From a checkpoint of a small mixture-of-experts model trained on Wikipedia: 704M tokens.
Below are experts of layer 2 (counted from 0) of a mixture-of-experts language model. Rows are named router (the router's row for the expert), down (a neuron's output weights, with its number) and show model dimensions 0-255. Each number is 128 + 24 x the weight over its row's rms, rounded and kept within 0 to 255. Numbers have three digits each.
After each expert's rows: "raises" lists some tokens whose logits its average output raises strongly, later layers aside. This comes from a sample of Wikipedia text that the model never trained on.

# expert 29
router:169148117134106126143099137144118102121132183125107106157177124116129135079165135098169109081144135105139117104115118109159103108144093147077106138100104137084116131124139132126131119108137100094108132148124121142175105142140111126148146142152129141100153141096130138143091093077058095151082112132152141099099120101098112106107144123152149144125127143113109126114124092098126172154110118169147136091148130090188104090148130125160140151094146125132091166104153111105137102129124136153135133124138082126150112133169138157145119086148154090135146117122100143124148128170151133137151139118109137093129096177092142145118102139084152129102131102120133145103140145104091120142108147128130156132096156131166117179121144131104140198155174140160140105105124132082137151109124098
down0:169101163135115111087135127111158147158109127159128174122166119137082131111187170118109194137134136158107141163133066131133144155122159164097106164164118137157102185144115142140131119122131141122180137100152133106152163124122121137135137121152112147152140152151136138108136117127119114124137137114142117083116103145136159104151115106116091109104166139130106137136151121148116107124132135121122069108107120095174146146087185119143127090116145134165113128146141114068111091092110111136133134147145176100126081141118150121113118111141124159150104079120156106134134131116139143166117101145118149083068134136152126116099069132130126081121108147090139125115103166106141131112139135125127132119095146096146164145125140158175154146142123129110101084122136155117131108131082084
down1:133142087107156122214130137114130162129134131158129117202136146128109142142124119081119126086096116130175141161143123114160142145102140122104131114158146117137105119098134141160147114126145160133135125134135149128129107118114116125107138122155173125138136182148150138087152105143115125125138130136097174119110102127061134131104099126126148140117091144122120081170134152090145144117147177096141164161094131109124127104122146140135053097156144122116120113112125116160105139117177148134127138165153118142156084123110121152163093074140108124145148130131123106084109155170136137122113134161116147126156108144111125146118186100115156123126152160176104157147126128142175114089122153120152140080089107137091141099121131129100107100116130139128147145086160105104149093161129157
raises: " the", " his", "fer"

# expert 25
router:096109126126113110128153139131147137134141156115139116130170089162141126104152154112146141139147120053144156154116153137155113099144117109095151129070135126068125135097085107150140109106113110137136160165141115141131129110155109085189105146085103148152122150099153110125122157136112118095145093135131132072133122135133140119120097129093147154135131138169103123086130095152139165134099115149147129097146100127117102106155151113106145150191125168177149147150184119125135147113110121101122124141179134099116134133152138108175162120115166093132162121127093149149092117124115135203122160127141129136130094107129159105116100113119154129126131130094123097094134152158122146160123153120128166135139118137155078124092149125085155140100154124164133108161104124106121119128178098
down0:138143152079131119152142162098136151115126123118161148146078186110155110123155151112121100119094134086098105188105110113144147106130103142131120150144132089136094119136099125140107136105172169126116061114099158125119094141146139152105141074157161147124154106105137123136116115160127164106127141135113153163134132098119088128180080117168150150153163105097155079130135098143134153109126105140123116096119166138126114109114151095135157138118107123138132143093144142151141115114137159124106147161097105117132138125134161149100093111134110119118110139125090140137169117180128078127085128121095116157157082123063124132125175113132128133097138169129139152115146127154154098082148115137134099128111111152142156151120139116078131144112137114132143171195126150136158122113140136
down1:133153142110123121149145113082129117106157146166110100128181158123108149121091123077084112151127176130106084140115134134111151139157110092129145059152139103157145099130107117093134142141120121100162118177103096126131138171072154147118097128138156160122116145137139123111130114143156152120136122140105112113089105145077131113143134121145134125102153147120146138157139102101111104108144145155119089120107143111154102107127099142139111174142114115112120124128156130176125066133152146164132141106108111106113104112191105113132103113099086113131132096150146144125129143107126163101168110174150132110110146133130124174127113122123099096148111122108105135140158147146121182129125132086135106114087137104125066144129134155089175167126147128088128096089155109140155097129082094
raises: " their", " the", " its"

# expert 21
router:144144124167123112136125154126111107120137157137138137140166141125119137096144088105156137128172149090158153113122142134150129150145109116133103121104100109150100136117088104085151113147118122104076142138105142124136112143147134125146118118141117139133155124115159133075094100076105078126087129143118130114131145117117125117157122155126136162134123139120138138095120095147141153130118095115164150107171101119160134083103092089126137125136142109109103182163186152126140122137111136159151132129187155104154102142169152100113125126114157149092142080112103161146155149131091153135200130133152148103140141149141143146108119140143149128113110100106116140092121099161123140194081063111092146103082158119153081151145112131120123126116162126100070117118141128108091172145107102
down0:107081121163131142171131120128119127140115151105133133120144122130167143115125149144107096106133125114141110135159124139102163151150095118096133183111153142147134133130125139152060096141126151126143129114140148104134153104112135101095143127089123078089162113127120114129105131182118119128190096126110145126103142159128125102135115107111080072123189117143172094144138126124116152104149175105120088132136154071145093150105136165146108093155143160196119126096149079121109126140133120117114165162123124107107139119112112174165124087136098140144149114163155114158126152119152138174157157152114155126164098129167138144102153114119143136160143127122124120134132130142109127172131124129132108129155145138115125156119121092110156183199131163114147102150116145127098129138170144
down1:178091179117155154122148125171114164139121070134133148107128158116112152138157127087134086151189145115156145155087157128134109122145140105123082104123125132124149091136126120111150110147090148124155163109101160109124154092107134157111154114154121153104108112107124127152129079132098144097147175129079132112137170102111151127132130169122130160159136154128089108089094144129113125136173129114136148119102098137144137165139096194175093116152135132131066118153100149114149113127115141148068123145114095161095117154124119084140123114098122144102118123132130086139163103136146126150108138165150139131099111138105147122101159149118132154149123120134161137138157127137139128138124129122141133115158160109159102067144136132128135081114111134159105117130101149089114088164100157
raises: ",", "s", "'", " (", " and", " "

# expert 22
router:172133148150156110104091096112168117127156153140173125129119160126183105140152135118131093125131082126117120152135158131140127104111115108112148133150139130093131134136146087137142100100118091116171156117156133140133063145143139119133164065106148140161120139121130137166124106117114037116110101116105128080111100130100113138133147122121134142148141156153120137130134107123154147104067110139154070113164118131102129103150146123108118156131141119138118160111124134111104128135111143122147127170090099085151091100151138112123126126109132122104171111182116155159142167136092156148159103125121114112131132151150121084157116158085156119100120133070117166160119104162124162103099151108175161129115116149138125115130127118123150154094162126111134109130129091138143104143106062
down0:106116085151078156102113123158123142120130146082123150116131166121114110111114141141114162136108125125137124126134116140134121143132157126154149114142108136139111108134164167138169140187086159091132183125138131071075184146117118094113119149113156159103138117147164122080154100108130159143091149149124131119126157133152115106127099141113101083126138127146140095123131137104187102111131120149140143150129141121125078112135148108078099110149112104080131098113107128146155098141125122105140116114144168105159142119087125077147078120144144152186137089133133125107163125112180141119160123130170173139098114110169152139149099117109125166138137096160153132127127186155100138111100131122099131134120161133127182085127111105136124125134143105160134147142094148143133120165154098
down1:109097093141125101156094098111170106111194125121121116140126124108132152114125088094169149085141073118108125144114124115165079141105118100154146110134143143125140117105103151166141117087154131118170103131114124127126154110115157126122101175132151142092139137061136101092118149157079082129151130143171134127111176114102120084137110120169142132129148118105128167085118137194099128113077126078108139134104155155117137100129147114153119092124127103092164124152106114109136114115114086140140164131118132141111063144127104127127123115089107148104152142128147142111122132094133110101112128103093123130137120140094129130150135118111137118126144131135150092106156137129079090163128085111105077109097078123123127078102101164107156127122141112130132117167124135110157113124125122
raises: ",", " of", "-", " to", "=", "\n"

# expert 31
router:125106144147119119122100161101102158140140111151171100157191077141129108141097160121152115082128112108159133079122118139191084136146116131082089138109120135111129123062151107181132112098109120116123148124132092127163075140134140117131108154112108149142135124121147096099074101165110103182097141124157132140137103124108132143151106167153138080136143154136092152128125092162132166142125103132147146105120141090127101114125131109117125118107085144135112154142183098124125151152113138132135155129108084134117078144148132150131121094117158131109141117114123163129169169129101138160141134145127133111124113102176141113114110133135166129115125105074107149105143137142119139154112143114091155115163138135168122175135133111070103139133115121105141100124087101099136145154154098
down0:112130130146155114094114089125136133101190135141158161096081129125081140099087152120121127134072125095142118157137102121125116148134098062121121073160142160124133112116143130141148125123165152099160166160129159113121110123119139098140141156134124141128147120135099058147118111123173151126127130179102180098146137139128114174116097119115109081106107151143104179112114133144136115110144107126142170122087154109126130115109143124150129133128109093095131097151140104136109141132123121106119100087124109111102103125125144148121145106065147130122097099155112129092102143093121089151093146106117091180111115087150120131124110132130138112097138120112143128150139092167096150126137146132159142134150096147134182125161164128076153108106153131162163108086151139105130156130093137
down1:139114120124114108118091140135126129148098115124114140136108131154165102113122135113141128132169126140184118140146139150119119115173119073153102123150131150118124115099144064084122142134144163164118107123112125160140110174144135125083144125057166110132159179088126149118141133101102126117162145105092114077133138095136139110163155138146149171098157133104108067130101150154125101130123086098160133175140119143119096126156129109098146144086135150147126119176122098119177069149133137156103126160113121129118154128104146130117178161115138132172151136128121149148086164138088127181097111098110142078116122134139118132140129138094116123114128100088104157135124148124124149139147155135155121131117161146134141163072128111083138118120106114144108142134139118108131162143079097
raises: " in", " ", "s", " of", " |"

# expert 14
router:141113129166083111154104121139143167115134124121151106104115177131100203163124139140095148116119161125198118113124124122134136135116121085129118135164108154117115124100132161136122145146111140131143125145122064116112154144143140151138136140121154138126109101136173110126163095147117134114132142145176118146125130134093164105142097094174143105129157125139107149114174129122103118160133132161125095147131092095170091126072164098150129174157145162145142120161124121139059112138112171144123136150114161132107089146128158189126154136102146116165132130118144120122098136157166106154117112169113113121114123133128106160124157090083162161119132117128123093142111170089122174111146118132130121084135152164128157095134104136117107170112142101138136101142106161132126131185134109
down0:127142153089126124122119167108161130127097116122123153150155144133139094091121117124104133118140154109165102123124143145129168132074136158132087121081166142177148099122115156071112119098157159116099151163153103156117139121068113138098090135125155147153141099097126134159125099172105151150128130096125098143124135131110122101107115118146143117112140111123165118125096108147137129096154147148180158095119099110136140144095117144115169133132088138151128137151115155133132142059083161160091096117144092118147126107112124166114145084116076141089080090129139125082134083149099126131129133104130128148144132168100116128109149105148139136116104096172113150147130095097166100133155126136151172162133093120125122127153124144148158110170094144117098107147136125125099151084136156
down1:123138129135127178125153106111107131142150122078082118112148117115080129137082151125118115147135092164140138098156095104105119114126111117149157128112109154152119168131182122163113103159129130101137194161148127098094122126109116130155112130132118154149149116114138150164137133107139109133113147142138140111152130134106165144177136109125151116161141137101104141113123123169128145122161164136115140130122151150107092117163178107128136119149130113134082104106085120119127113114169105196105108140139120155142161079094157098176140153133138116124165124113135131133148078125096119118064142160120084137133111117148123136157156119114122168180123101143083131125070158122113131090133113175151109147115125158090136109139144130140130123154121086136140109128096177116121174127085178
raises: "Billboard", "www", "circ", "conf"

# expert 34
router:171159121109151122110147129145170129104138164116177116119117123131175125133121168115131147106128140100167118142137175098133119086142089073124131124124137162118156119125096092101133109115104107145119145166147103125145125121159121147163159155110144139176124133127167129126103113122122037128113119123139138078121140173119107130143140130105133148126134175142104130118151097140148158125119078115167137109155144151125117122134137153146155135152154172166166150134176159096120161165114128144148153101157139116119111096131132183152128130105153161113142119125087147145133162157092131120130136139109135118121111136097127173119083118132141115146129123086132131107145141125115161128084157108121139144092129116145086128051159088109187120150152149161153121145121095125116126133178100
down0:138088102128132134147179128125149137159147157124109118168128197118147141106139122118147140109094150139111125153157135106152097102120125137133115137144145145131120147119134135092129148125154139114129176113120112175181119119133172155180131181127140104125143117137089116133147108181124114129155135124122132124169096103157133125170128135143132121129118129159146147116158130178171153140167154097146119150131151071165146139134123140122143159114133159127109169150084122094130123109138113120120142105100081134130104169118156127124124061130076147136107090153114138109144158140155106167110090103158123143126176154126135124157167108101141124138125133157120081181162135092108146074097117134164091118123105149149149119116109100142118134131102145163106139154143083144137116188149154
down1:135147162182124096099129125116114130158145160123089158123172135119146148165131108139133143133112102172135117149083124121144119124117083142159072162095117106115124131141088128114116087090140166173179142105140125109136133140145121079136149129139155138135100112135158141125149137118143135159121114117190121148167140159164132149100105167114146124150142129088131118168140160121118158134122090109097157154139132131161121170154155127079177094123100105118129126138081108166100140081142145135128120118143121146164126148122140145108143111113154108118070170143151113110134130135139129112101132163137138160120161136137145099152168164117146141149109146119124117161175092166150104114117142162126146140118151118091126115089130177090092182107114109132111131105135145082149173128142154
raises: " the", "ward", " ", " that", ":"

# expert 33
router:103128122122105104097128127128130146186134123101141094151178097130137144111096134099132133096156159089146110108132130172129109095130108122096110114113107147130155118088122099126119125133136146126098179151175123133114127099164093101128110126137182114120139115132152125105099096119110112140097100115150130118114100138116131134125147157176127122126165139152115149097119101121130190116117081146160107108128132113101112080135143149115144137126153113167129152132166154114099106137130140134150148123128076116164139150191147141132151114065148119112214133102095145143192172182162144139121115146153135107136108114116129147115122099130111148078124120127135163124129139127104080158094101112126172160133138102165080158134145110097092128165115129137126141142115093105110122140108112
down0:145100128123152127137113126124154139121125106093112142139140123108089132110148094078127107176122139077088141126129149134176098136110109114094154166141144170088138153105072127153152140115152135119124123140095119165109111163140116120139144119118158135162180112118084117171093125135122139174141097142188110152111109155146146137160123102113158127132144157155144143124114143090138098129122124133127087146154110126124052126085146145144130146098141141136107134117103131098104142141101174153138135122103098116142158146158129158116101092100122136136100114127117113138077172130122116151119141158094127118154134121111148176184122190156153157171137142122146128110149119137125145111116111094148134098068118103140115129138119136167136127136113154092063157159153101119154157144148156
down1:146117075129103159119120151130134181104089152132095141128159137120107113138119120140130130108115138160138160138146160111094155116138134157139137153090109120146143142125144141121145131116120149115129151114092096119152129142131118106143114153172096074106169128175129087150127128127121160120119143152092087139086103128164134129132129119097137172144058137082125111155050146102136094102146073119142084156137102195173124143114089100115137157157148114120125085126088161149116096123140137122137078149133071151127136115164088140180128139124131095127148113134129133124159155135134144133126115153177103152121097111126102148120127137125106111147103098124105129099129103114149138122181086120131150121113152161120134134128132084180156117121170125131136104129140137093115121133118166
raises: "nd", " episodes", "teen"

# expert 17
router:123151118142123126092105134102095132153129133092121074157160080136142110108104108118192143085125099126107157121148173090117137135135122167113142133098120140079159132118112086109108139126118122075115171129123159138140109179202102134135155139127127144146173111148108144088128142091134122147132099135140143131128092149127095147135140158145115117136090145113114121108128089132153154144081115146135107123160163135137154089113134153150129152147096117165161156123167142076150135147126134148130115145122108127125136139150121095148127065085173105104134118121123150143165152122113145126130129149142162126133084148133131168144145131127074127155130110098124132124106143152136115175107139106122181165110106151142097183130104115103101135104123137116149103132155126096096181134182135
down0:178132142118119125127113128137099132133121165158121140138085150122150123119137123168128107109111130113094117139091157114082069108130145168114115142126157131149111127121140079156127161106134130154174133119168121121121121128124154101133097108148154144104131124155126147138121121120126099166155149151176140169129111124121104086102140083133125134138164125087133115145160143128133131150142149158126137115162101093115118077106113143093102182188097120167120089112123127147157140137113138128177138117112123144142117128161164151164110180139105129170116164107147136152152113125092082148118155088143102116127085164141104080167150114088177116110143128109111121110136171135116174149147111118132141116142126114168150135122134087167154160098125075111130104109170152152156143169111102
down1:140160142140102109114147148117162136155104115185129154112119130113088153106140112152097138134109121123129126126162143155091091126166120063088071085148088167115084141119138160127146119119111129135114113143139126145109057103114159114140162114140115136082092170126119140102116103139110104106141136108125163118118192121099132111117077155131138146136117143116132106122177139080116122162147081109146199131128133122125131146141097120127134114096178113139106097133070132147101098110142134085156150100129135105100102103144128197149138153115126164092149112138110137123124152115137115119148121144131150167133143102114131122099146094141129135103125147110146103115148119101169114141139149081117080132129143144156093162138107137134125127127099127113156126166123117142163137181101136
raises: "|", "—", "In"

# expert 27
router:130146148107112098112100182106140178122149167188122114178172121123120127147123146120149117118145152079156131133120168141156116121137116124107139133124124128118161135149114112120162076122120107116114106159140101135151108167158130131169127149103118154103121165142161141113079144083131091151102107136123134134124132147073135114111130154116142143132160140129099144118144078158155172109086103154170103102131118116160112104118146103113134172105141124125162169160170140107129134133122163107119131095133146126137147154152084148145104103115148183112129109130097162164177130158142151156157156109103149121137110113114161118119126128118150107128125105107121139102173114132082142151124126099138148163127151121180108169144156163078119159159162144107163081132097097129116144141129093
down0:150096087106094146114123185140111113102086099146135116158101121120156126129125133131147164117147120122136115107132161158116097125115117137107163148145137164159162090093151129123172132112156133144165149132172148096140105100136092123114143102134138096097114166121092163116130101121147125134156117098157173115135113136137123133149148138143084130169135071104102123148096167127110129164089162142151137165138123133139126148131113129087130113151140089152099082072128149102119111138180110122190173128116145126126078103141155123143115114153109134092178162134091142102134119134108148159107109136113163115096134140148163110127103147167145156115091131101130121133128171131122095123092145147117112150096131141114141155099169126103142142134159133155074103172134094148153121170109120
down1:151204126127117067178128108157118127101119102119102146136144156122139105126153130086120172127146105124138144136131132140074122092098146159148098129117143096126125137116109101153150161160177072101133149119125127157146119121104135114114134161104144154127162094144136126134129126132141121157139161104095140112118138082171184104157121098131161149150095087091138109102120104107108097192141120121121122109110121114141108108104136156146102140109121080067121153089125137158121107122096132131087148131088134111102126143119140130124099110115158120115126151145121095147153106102082158147156085094132106134155110127133104106127105111131156103129127163160145059127160098144121118167150152097131134102152111135119130084149122124128145122127106161112134127132140062072135135130142112
raises: " ", " in", ",", ".", ":"

# expert 0
router:171120125120136118097118150147155115100156115177141072141164096184124176090111135077136133104121138109137136111119132146132099120144112095103084144136129149108114132110145127120152102125117098133116179139119133139148118134130086150152119146139141132168145154149158107090111127078088043164116106112114110123083111107123098137115107139090156201126150135124096129106134083155098143126121122152158111119097134152148118093107132105148139147102138142101148167122178122113106132135111145128127127079135084138122141124149115115160128093127166126102157096127124143137155136161131150144137133112148154105144096143154148151134129147145160157079119114085114073109126116133119148126125088097118139135117141135161101134134172108075117142122136174148162128145132113106078157118166110
down0:102115137078126119119112110117106134117136130079164153111105122125129146099117164134155113132151099105131100145109149123153190190125147121189122120111164144106165096124116108134142095103161126177163140156119146106123115103101149174156151137117114147116145118147119158135139138108109108108136083145144139098116102113169141137122146098143092112126160100111115138117079115142140118160103124113145103104126151161143107144131148111120102136098121124111128134109152089112130116138105085142108083127162176066158112143125119107098150118140148130133166093092112147177151139102161105132141127107119118070121103124122157158092087106132142139123122114089109151166091123103109128157108120125151142121144164120127112131119101142147126147160146110172115114186157187084126085158091119
down1:167158120115114092124136126161124107162124132137131164081082128144129129122126107125140135148091144089112103157133108087110119099121120140146186103142155102094068147123148080151154141097112115119144131133084142165132138148116090164087065119113107062170147146097144132142158067114133127090138124160126137179123093170140106130122119113134143159157124121117116131125119113105139111166114141106122126114149122130103129128122138129117130139150113089104125133115146092112094139128118149126128161182120131089126154132127124146144154131129089136122122113111130161138112077124118073140174146112177148103159097159108145113134115111133180163147137089146124097151120104127146128091078139107161102148137146127114115142098142152100158143111079121133167140136157123108121076144140169
raises: "ed", "e", " serve"

# expert 6
router:145131102158125115156094130137138146111164106101148098145178125112174149101134141078127094099172141086119132090116134116125140117142123122091166135108082149133123116089138140106110130114119095125075126135140093147121080156142099102139139155080121141159154107105138143125128076117133136127107121115114139116136111124099095153137143149127123174124140151172102137110130097123125175151122101159168125134149084123153139095160136101136109125131167114167091156124188157095127112146102119156139126117134105127145095140162139126160129114135139150075143125118147122129156139153145155165151128132127143117139109153169178107131151154090145172124128118087119099143153126147112097150086108116113120152131162123165087103108155110101109179106139090133125120134091100101105188094123084
down0:186172120103144112115088126121086118097151168118134096112095118146148137152148142134134115115117081112096101135166106083137109124127123131149130133115139126119085167104105137124124105098176172171152111151126091130124116098131101096152153120088100135140141133178155121124133108160141108112125121172151113114108131106113079113138147129124109116171163104150099144168145104103115098138078137105131125128160115133096145143124098121161089132135159119145145165134131144140130080119093139129109133109106105141118163159123121097090066137132140126175125092105117113111142114121086130126132094165120164119140126151145124149125122122102120152120128190207115119143127148120178083158129086133123086142099135137121166149112146112132126122117122167113122079097121097121157091099133126
down1:121106129104107087151096112129103145115157131127144111123127148150166106117115123115122156140120164134115141134106141121151106142143132145160064099144142112132176159130140108121093117127111190076124158149127123095130130152148126089126153120098121145131155132169121078126081135112125111195125128155144056123126132159130149121139147119158078118138120136142130153109129146140156141132171099127132133131111134124124093120149119168125152124133088116155129122108125113171130130126154140132130118121124112107140131125156098147152067143121148120163142117157151092173087136114141172156174059102128116100214121144090120145097138111125081130114171158122085135128131092142163148136121142122129121129190102079112108160130122113140142110130110167154115154146123107135134115146083141
raises: "s", " ", "w", "-"

# expert 28
router:139131138130117113145076108098160160151141101119134139130166140122145122098164154133158128110163095087152127111124141119148154168150100143115164138099131172135131130095095130138135089132138147121060128136175127134161120138151077064177134135123156132128131101127168112075143117147106078159142107132094141107111100132072126149121089148171126145133131157127127131120171101133122135107123091116146111130136178109155124099108137107118105097120111118111112161171168102121143134175112163138111148147126155105161132098166180095152136135126162119121118095091121133166110164152135132128140151128152106096156159100123130123107147105117054088077124117153116116145173093118116101131116130115111159097099153115117123155149114136127110145113119155131149122162131108117139127116110094
down0:108150084094102097084133133118140128072102163174114124140139155120127148155136149131114123109127109116086140161134105115108106086129081123158131106136179158116115120151145128122111103111123098135174147094135119135140094094150144183141191150127151109140107110112087114107154140105166144144095103140094123141105169094205153151116107117144119144164120139082066115127168107116132131135145121122164181136128166125120131108112121161159110125110076141155081149099182105126137157118139134140081152158119138085150093123161127146135093126108121110161123136136133097126137090143146111102084110145171125109129166124119142124148121111153167096102126132103134127127114146141131159133129119124115087131153141121103094134112141108133183108164161147137131110139139137148122132122143147
down1:092124114094082125120103084096154127145088091110135137116091113105124106158117141140108109159124112148148136112164135164145135165175160098130097095173120100148090124110158094134177134144102135147090131168128142108131116153169122147129121156188123116132126162103150083155121172108122157138154144135161132140102119191136119141110105118137116119137110122120138100154159172133106120135106132119113164135139124148069129146092124128128086137146131096130123153138112125131137118144141119125088135117115085142148175094168135061147156098169154109130125137143104137119146135131113180170118154141164138139145130111159106115103138126164116148112111082094118118109128113087157184141118130109161133103124137126133145165135191128141101108117175112145125168114143137083120124124146118
raises: " ", ",", ".", " (", ":", " |"

# expert 7
router:136155112103102125117121112149150133144135116102138124097164100110176126098136123089162096106138079089121125131125144134124146111159087105117116129130137086115121122095154131145133111100121091140122151097145103131132057128167101120122157130117147146119137095137168153106102128105094111151093124147105142107162164087128118151135125111127119114134130135145124121146119098123204153106082099203163084113156149115149112115101121139104169101163107133139146164116168115130098150107108176124101138114092102117115129111152104133159170139115171126121160114095116154163132144159138155131152133095138138155143090123076125154144113095136139101130127112115125125129164091139141147173106151118135095148120143166172087130103115148099150144121096128077136111172128102107108169147124107
down0:164115109109116094135085145141124122131097153142181128146123154098105109124125114113130150145134119121137099133133159142123148125142137078152148125129115092112137119124123098132149091083135127135219138137134133134137108122094122115109176086122103133128121110133145110158107098112147146124138174143185119132076136089118054144131094133145115102152138108125149139090143112142134119129137107166141155117158112108109128117189102123078093153110112124188137138091150130104147116108101148095142143082093118137142104166134138122131095126138126133138123146136107163111104152116099116118112164097161169128183096108153121094102115119087132171112128133128163127142100125120152120081138109173118139111103109115131133144134129109114136083164133130128142115183134120196156143080115107
down1:113152130143148105143113155161110076100137126131158121126152137126076140138106124156152111160096134120148151112137161123126133135104138078149096131145129155195078162108079112138167088112112131100143142118094117082127113132156136137125118142098104136131124110112155142122129097103145164144125147171107140122146169101121110110124106121109129072123098138065084170140118122147139120157123151107113153157148135129182105121101156113077146133154147170142104133131152104141072134089125130106161086153127140121130072123114110163090115127127121110172110132180106099115144093120125098137103091119118077140130095124102113095094116136167112140096133132140120151093074075142119113110149113158115125128144134131118114121083107125114156127097138123119097134091135133090130149157136129
raises: "-", " |", ",", " to", " into", " as"

# expert 3
router:093127148170119118116148170180100132128132139098118088095165117150145133111110139116172149136150082073153111107124122166147141136082134151112110148074109138125177109121122126130102164101117099146086144122162134126111128154114096112112118138115180138176145076096135156140111080090126108155091147139106139085119132098110107097133100170141097124150135127125135128133149111138120159133114103146138143078114156122124076129098121146105138095129076116100078134163142139095110155113097162144118127109131129118101141151118132128123153120138141144057148145130114142135130096131125150119114142141124123120123128148120131085132101113130149152092153121070096141133086114089090114123083187124118137157128104151131079110131137100133125130136107136168105148112123149075131110107144102
down0:059162117147139114146124135101124122105112151123102104152164172165097108116132095167144133114050104109135149140134109122131118160120162145094148098120124123170103126133153148123122144170113124110142140148116178151148094075137152133117109109162143143169137067146151079084119131140143121134167157155096157143141120135137141113126144115140102095136147112107150116152111116100171096120116131091129139135113096082116156105127164150107111155118093139138144118116102102102162090104127105139137133116150123182154168139113159097132160074117154137129131181121137130131093152133116125140093110101152138180124147183117115135156142109121108093128137135132071139117144179120139183152149141099097133141111110124134146138123129090106114142150112139131122105111131093096141147132096132
down1:087114134157194109114140121127153143162121149140084139141140113151148147137111117108089138171156119147124147171133123120128116118107109131121146119101131091129157140140160127118116121133134150136145112110101119108140107138134118174090073126153102120107136148130148130128127165141127153090088131125112148141099150161105130144159127161102122173123137137154172149120117109160102148184162160132139110177120112102103081109133137104171155140120163133171142161158121150148164104115139118147121153125127163118124155119123140121115133161109137117104106163145140142106143119111088126104136079119133105140095114113133144153110105130136113069103121184157073152143098101155145106150109139116154127156171101169100152198172105145097100079140128112154121137128120156146127175099086089
raises: "teen", "tie", " months", " episodes", " weeks", "th"

# expert 32
router:156118115123121142118129163150163137125142146079150128158165121138133110117140107069144147114176152091131158114111157139107115109117131114063115128081049122101107138114089078108109122104114111100124144092104145122138105099150111098113107127101135141176166168085121155147144110138107129132089117125145126115072110102110130154106140123159126120137125149149103138153137095135124126157115102136145128121130110124168125124150135084136116121135167121169102177169160156125090134145128147156118109112127098094121124136155178142148092109121150124092158124122138132140111187140147143118145145109142122113146110143122156159153142160164158138124126127061132124088133105119129124183129110143135149156138139126136075135113143145093150174099150126108123163165101125080102152139169113
down0:099122156139108146127115122134136061149075120175146125078112078127137127119140154168140133123123078142129153130120104127108141075090122127080097141184125139164136132115143115134148132133127151097110132111126177143111127139136124136157112159095170133123117115158114141133108146149123154155146167112157146160105105097146119122124115139072110167123158136122147129106173096141132111123096159139115100149119148142140099136114088141127160121120123123137089130094160162121145133112186148074139110135143167162164152127161129145128116133107132138135106169159111141156156107103159130124139099157119129155167101115138150112140129113105134122129153156105077165145139138141149176097104132155108096142093189158103103131098127081114139124109134099126162113162099141136120131161162070
down1:136096141128154127153105104138090132173121119137124109099139110162134112119118172108121146166121134140087123153151120096114141112110104137130144127120126141106138143108109116124147132137086094088105121149129150142133167078154156123135120105132135152119120183099159149145096107128136167132147123134134147136184104122107128145173132154097111148103129136154158140092153115134135092156110164140121070140118135102096105182145116136109095144138159106131152101154156103095177155134154168174091128123108165135135098137135137142190162163140125160135137150144114113136099114148123156097122127077157108110085097165138102132103158112113103139115143166109125084173102108112178093124086100133132104115118165112156143101119140105156144114069118138119080108143136125074112120100118148
raises: "ang", "ending", "ur", "uff", "ru", "ul"

# expert 8
router:187125112151133104118109132134118136161136127160127087136177105133143159109149219112112133095172084124173122096128137140137142115132107171104123147141107175105110132098110098109133086122128131116107176130109145103173137077147114149132167146140137122151162088141145108135127068160085106137092100124111141141120162101112142119122126134098159136125128143115123138111114104119101172132117115111152124117147121116129088134056157107142150125143134156124104183128145130108140164132119130163139129093132101122140094139152140124144119112157152115115129097124131136157123133156167138133131119129102159060120149133139115148094110157129129116109118106096122112145135137125143117131093138094137151097066161106146084136100068119129131132117162168118116090149110116084116155112169111
down0:134109105126133150148140088127135089149136124155104107117111162152145168131125116136116113162099143170149128154127127153140149112141115163114115155157148161127081089121175169145075099147104119170131062173100087117129113085168099147126090126136133100117166128146111133107107154091133154151160136144156145088138128141093187131153141166127128117131107083136145116134096175115126104114105117114089151136107139130136114103139122101112116088160125153145109088147096166087141142121141150140113140134134100105135101145128112090140126169135138171139095149105116142135166082102144138105127123116101185126180130103108120168115144160177128152147106153113098139120109122093154089135107123092145132160119148115091143133161137176160132102113133118121151129109134151131115147126100162
down1:099145150147139138114098121134106129094121145108180099087109107118133176112149100116184129160162090156166167108119119111111111123143136090139122127126087143119115134209167131130103137134117109165131140107136076142100098088124181122107128118099140125116126129121114125165140133100154109083105116127135120194108116132095089109114136144135100160126156110128161132117146109153140116162149130133132137110141151129131134124127117117131155160149132101134127142172171098139107129112114123126162163126161152146154118118125152119117165098081106127114104106137093157090131086126156112141126124127141117116133150120174133129134153157121148107177117089144119158151104125170153147153144097117147133106146147142138122117141094092112154139126164118170211131102088140158091099184146147
raises: "-", "er", " and", " ", "y", "s"